{
  "num_hidden_layers": 9,
  "hidden_size": 224,
  "n_experts": 32,
  "experts_per_token": 2,
  "d_expert": 160,
  "d_shared_expert": 0,
  "hidden_act": "swiglu",
  "moe_layers": [0, 1, 2, 3, 4, 5, 6, 7, 8],
  "router_score": "sigmoid",
  "normalize_top_k": true,
  "routed_scale": 1.5,
  "balance_loss": 0.000602,
  "balance_bias": true,
  "init_std_router": 0.0238,
  "lr_router": 0.00151,
  "vocab_size": 16384,
  "norm": "layernorm",
  "norm_eps": 1e-06,
  "tie_word_embeddings": false,
  "optimizer": "soap_variant",
  "learning_rate": 0.00734,
  "batch_tokens": 131072,
  "max_seq_len": 1024,
  "train_tokens": 712800000,
  "max_steps": 5439,
  "dataset": "wikipedia_en"
}
Below are experts of layer 6 (counted from 0) of a mixture-of-experts language model. Rows are named router (the router's row for the expert), gate (a neuron's input weights, with its number), up (a neuron's input weights, with its number) and show model dimensions 0-31. Each number is 128 + 32 x the weight over its row's rms, rounded and kept within 0 to 255. Numbers have three digits each.
After each expert's rows: "comes after" lists some tokens at least twice as common just before its tokens as in all text; "gets" lists some tokens that make up at least twice as much of what it gets as of all text. This comes from a sample of Wikipedia text that the model never trained on. Tokens count by the router's weight.

# expert 8
router:139108095126089145153105103178072124101172182124157072098132187168125044118101129129112126158159
gate0:127171141145031122137078121177145149126103183119165109101166106161102120166088131175173117152098
up0:138138135170089151144102141134112136117128129146142119141160100087107120094103167158179125073092
gate1:147158179123144082151127086180128126100194151085153103195077120141110152122141136156143148170177
up1:108177143115069128084129152131150128093080105141115187138098131163104145134186126141133089165125
gate2:055116100174124105146189141139101113176090111166162117105128092144127136194086175126153208098116
up2:127132155194112137170125161195105091093064151169098139098166142132082094118184088105127120129147
gate3:151134103122192144133139087090072137119124110135171141067139164157167147101161196125186131141212
up3:181146120071136124126152168089075122103119128143105171161168167174120104115077168096165153102149
gate4:142133154064150143112098064114106126087077091110089138147105128111116161147126164111156083165074
up4:126162186164134176086188109177181092063099152112093152121112101101121152119114141105102136087171
comes after: "\n", " |\n", ")\n", ".\n", ")", " by"
gets: " |", ":", "-", "|", ";", " \""

# expert 0
router:169134116104138130169110123136073115152125191144155098105102184110118107129085063083105153129179
gate0:191162148119179113188109125115116152111156116115053146118132139173094131123109093035132113093108
up0:134123148130109127118145145101118059110124175195118117130085145097237076130145139144084141087074
gate1:085123120131189147176151160143127112142136161113161174070115172098150098146092087095176176153117
up1:139190073164135138122123132151146093139112098114100138152183152171108146086163183102106071089060
gate2:138074145132105144181136098085082162123083147105145133146131165078099036147166203146131107110138
up2:162097146135107147155110039115062162109077122102144132136134107145095034156207196159123156143124
gate3:145183100121154142123139196110066121114101141144132100107127126124127139115123146107145190139094
up3:095106078124079185111130052183107164139155113118134173147141111107164153121122121092097067090147
gate4:167084100152152074203157212124138091144152130087075122138159128152149157157115174129128100120105
up4:133134161147074137118102199078099136182133124053089103120084132078114113092175162088126094153157
comes after: " |", " ", ".", ";", "0", "–"
gets: " ", "0", " |", "%", "1", " —"

# expert 3
router:170047098146115090146107155124155152153124156114156131131132182123065118138086107103092137138110
gate0:170094154105110234196108119074095136091151163110154143161135113156132143163131060136144062151090
up0:117203155162125073130157091153132103142114165129159111124113126130119126109133169173146147080115
gate1:115176171135100124133179124053100126150128109065157137133166132096091088197162150093061126130092
up1:149097116155150143131120171154155149071115107090125157165148093185144125123114119075171116099149
gate2:081125143106153135048097138135128132151118135151137138056112110116128108135181126040069143114112
up2:122190175066157110149088126134088172165151151074177169094090182089085091101151204115188190137127
gate3:103130099155126122139135127084069135168139130147145080146096134061123169148076115109124120087129
up3:094082087129101155115135129118153094107165133121096158155136171159084101156124145115068126169198
gate4:089129156106119094095149129141070171110137126145111144154085178155031138103104120100173141106057
up4:150201170115144073120153115175120170126175133152158097133068174117082142135133120152145150133153
comes after: " |\n", "\n", "|", "-", ")\n", ";\n"
gets: "|", "-", "\n", " |\n", ")\n", " under"

# expert 30
router:134131096116121107105142125124116053168154149121155091136109144084152090151126116112104139157152
gate0:128094132142216130102123130156117162153104122109157151074135077089116106124105139081107100124110
up0:162152073138132157108113107084097098133123074090100170088126160200111175130167112195100054118155
gate1:146106098115106085142131091103133103120181138129162144149076173105099095128172156118100121126134
up1:154107082111168188157094135096119148128111143126094127122124179136140182109151108155109136148116
gate2:087100142143135147179110106136150101152160107144118097169150152088089087114109157076080126113113
up2:093117070110077087135079125120137077143145119156128141155157111086125151134186169123106111115134
gate3:082146077112172086100191165120077185103131105115096113104105113089142126085121157094112123124083
up3:192042163161116123128096136094136066116109130113088171182122151074128145163149099142107211148172
gate4:113134137126135146154134140077087073109174173091150134144116139131217159094129132120104130091080
up4:095164161134129095117137120118088047119134116125147184150128156154203182070140123089024145134131
comes after: " a", " the", " an", " is", " first", " as"
gets: " a", " first", " one", "th", " second", " A"

# expert 13
router:132136102157114080141108113162119108145120151089142040143079127111119043155138138108146150167129
gate0:141074090111121131120087154093123116120148165138161071161108073120127134083130153203136125105177
up0:070149150126128120154109115090164183131097140099123166078155102171125106124102083099195169146178
gate1:137129140117104111103133097168112153121088061209097166158096134123197154116140162121153144098138
up1:109163126114161132167108200093106112123115149104098112126169120201146173143149153176177101137117
gate2:117136154114123085083077141128092106150054133107132101167145139087102099137125135105121147142132
up2:100120136140195118129155071099145145163162147131062149126135103099139131085179133102159116090220
gate3:132141118122138194100079102099117141176127176103152115164141102169113101162151155153143080089143
up3:189149135135198209167150097160089122185113164188137138143115168128064149088173113198111192140133
gate4:145168181142138107107066142126137120158123148149104161120086114090124100176147118160100127115126
up4:164135104124119100060153086169102101117087189125146178140156088101135124129151145120187085138154
comes after: " of", " the", " in", ".", " to", " for"
gets: " the", " The", "The", " a", "'s", " this"

# expert 12
router:159088148166097125148091155136092103176131127139135080150124168144115090154140132073159143184139
gate0:163095113104168122155143122152099141058097167069114094167090192126097140088175131168125124181141
up0:115084073129159162177087162116157151182160139174153178062122089185140117120124081155123072170096
gate1:159124097145097111169097136089110122119157180124061104144029143095113147092072119086135122122154
up1:179150102134109152104154112113104157172175123125093101153132090149196117123127090111104137084125
gate2:134124101115145113130092068124108204150105148133096127107112120186104173070173197191164101108093
up2:180124079132070162094107047067113164146117161138129113122045122116103166061158140159167091119140
gate3:122151101140136119152084105163118097161169136154076157160110112183158054105122100136141144117191
up3:129183167106109119117142139097138131132140118149133138114132115091140143163146112084125169103155
gate4:103169197105096103141098160107083164112161142144119125169187164124094091155125103105160101082144
up4:171105152164103110130125113160141117148134137173130102124186118131129105139074124199143076144112
comes after: " ", "–", ".", " (", "′", "10"
gets: "0", "1", "2", "3", "4", "6"

# expert 27
router:140057135133133130127121171120061091149175136167160117110096188155173091145079142133125168170153
gate0:120127102095134128083127116139046078118160087133088146158162147163159149139121125110149152115181
up0:105175134173159102118140137139116086117133103159110133149127184112149181097108164115134179142096
gate1:203094137176159082171116136125094101109152099165116159089171153129149147098089106175118186115089
up1:139158083134213109091141119138125142193159136123160144106173146110075122110113163140158154137101
gate2:162090131154152088154150212162144089188144155104164187083129119160140111158138071127108135133137
up2:112180144119117143165150145123158168180172136110095140133155156179154106146150198139073134183162
gate3:112157129116126169135118158113093101161090158137090086116130105147098132134208116113180114111143
up3:110092166094151123175100049153125108128160074164076154165142115073127109125090199095095138129138
gate4:135128117116113097104142123040140147164152148116126146136159146158105075100142127138140100057105
up4:161089142133122143131172155122140128161131136114117125140091064146162163175082149089157142100102
comes after: " |", " (", ":", "|", "-", " \""
gets: " T", " C", " K", " B", " P", " G"

# expert 23
router:160079118151136112188123127144100132163150177049150142141115196157130092137121100134090116153162
gate0:141066145133110124113161090149079123176152139109166167095091109128179171053162121144086108138109
up0:138038138163092138183133101130121117136165112090198120112134110166133156079149126170080142126095
gate1:178098139115117148145117112175106093124146134143090137127172129186116135099107187095128129151113
up1:165104166125167080121149089163111129091125127125085153111162109147097114047148125105163059112123
gate2:126104149135157146125163136094109126123137197135139135168121174168138157114167130066149122087106
up2:139146177147173133115166090163155057136103124159125119142198107107119093175119168144157076152112
gate3:115144113095092117138129118134096066108114141098096149158113100118122095165129179081143167184101
up3:096130176102096151091153124113080136120147123155141098132067135184141147067116160103091127084145
gate4:096150074168201160157174190161116085172132133131127095075112189117106110101129154170122125174092
up4:135082187101070072093128065115153104073121113114120135119114093172129137161117141107078145056142
comes after: "0", ")", "1", "2", "3", " |\n"
gets: " |", ";", ":", "|", " —;", "°N"

# expert 10
router:131112067129112099159134153097082067170153177104146116092111172198143074126085100134123104117144
gate0:126121204098119085029132072120099136160136219090103113154116144103133168090151147097128096096118
up0:128117112168164195154131167090126104108148092122175168102114153175068121207096163184066145131134
gate1:167125114093148155193130151126125116106131103131100188119143169066184137146124128139106180112072
up1:208098126058155122210130159129109120070130098132111162103105130139169102163146138169134190144092
gate2:128091138148173119129088126129199082106086124159093114155109134131086112117108086163101098130118
up2:140162095178133138106148107184171080156065149077100197099063042126120100070097107133076091144158
gate3:163156141115122105163156079106139109136184142157162157110138143197122142085114096110082118115114
up3:174135111097164129155109089136149125087108156096179140105103148115108142154122169158097076113120
gate4:144112149073128092148088153166118132155161183119147138117117186177142115111093166107151073085122
up4:139158143080211096107114099159093169128101212082136124160124133095094074078118146186141115167169
comes after: ",", ".", " and", " that", " where", " which"
gets: " and", " he", " He", " which", " or", " to"

# expert 15
router:155094140147124123107113112163140136142140156114118096119097190120131047119107097121104119158218
gate0:107116088077143157130119115087149119135103098058130150107172172160107080065056129078054112142099
up0:127118110157140146105159082125089060123154123109137139140117126133062101092096167114108112186166
gate1:189113093167118097101130169156106117051138116138165113102110141140116147111088142145144116160157
up1:119144127110139124075134111048153139153156058144106100167145097130155097169138107167165128124143
gate2:140178108113096082121085118169111138128143125128116062129127169121071075144201141131105113102121
up2:130156115180131220118147119147147113172141147126090107135106155130088131156136103142080084152194
gate3:159133120180084130153087144147178148105205088076126135086110147178088161138114155223072108166145
up3:078166124092159102036163177158153135112176126144210146078139137106180127094201135176160139109135
gate4:190090167101102113107152157125124147088134119094113128110141084106138144074119113076083123161114
up4:093091150100147123177124113169121081078132182122162120128187149099089141177140143189084112106159
comes after: " ", "19", "20", "–", "18", " ("
gets: "19", "20", "18", "17", "16", "15"

# expert 6
router:133109123140132111107111124152065151161191138110119134111084178148159096160125057138143173135130
gate0:097106070111154142207128114120141140165192131121130104126114187125092121140104110164112157097088
up0:105123096098125103110139125111113129155191098096161104143137074123101139128129104102166124148150
gate1:150141120176146183151133111118077116139113131121097126051148130077107187127185123130108162086104
up1:180094161164127151092149084186179162137102150076104095173071164144169091141120096142109148117099
gate2:140091119151136106136114181177151153166196124099168126166206181107179128115155161156177099181151
up2:052118163149166090123128071093104108136176115130124096165170110160081143183127148181161113158105
gate3:098079142183145148081095146194092109060098097148088116108089120110126112106070160142096114123090
up3:141182099157161188167107122129048134187160145127130137118183171124126145147138089156142080119158
gate4:147155165140102158187143188108061159182142125129119101144115210093092135117133105155111151209116
up4:150137140080181087074104067146201122103090143140144152113103092134111124117132130097130143134168
comes after: " |", "|", " in", ":", ",", " /"
gets: " ", " (", " $", " [", " #", "—"

# expert 11
router:119090096146126095149128093172094120149164145127172131100093164137119125121144132153112173175156
gate0:149153134172146063092155162158154145129115146109132165138114156202136087146125120176091137074104
up0:199098155104095104147163151115101156146166067103131133121103141127100188087127161117096131148141
gate1:077082078111173091080073166086076090133162109132159087154131130135077079125114116160136175157078
up1:167110170101045045119168130095090096097110155137140136115124122106123145098149106111145119156131
gate2:144049107169109136089104111132143127106145166214122163074156082149100093132111097137192150137090
up2:127154135121165109146137116122134157133151152089105107164105154114108166206125169112144179096174
gate3:091122177125141169128128149104140114175140132114117174171102135160098147175131137131090071130127
up3:211159140167151153168146140091134129139085108166046079129162132118147086158118140128143102118132
gate4:159156105155109143074108125110134125084126175083081142126174158105125215126068164143144103097178
up4:114088092089172156107112146088087106158120083144113137112142081138119095098163100093086163089128
comes after: "1", "0", "2", "3", "6", "4"
gets: ".", "–", "-", " ", "°", "′"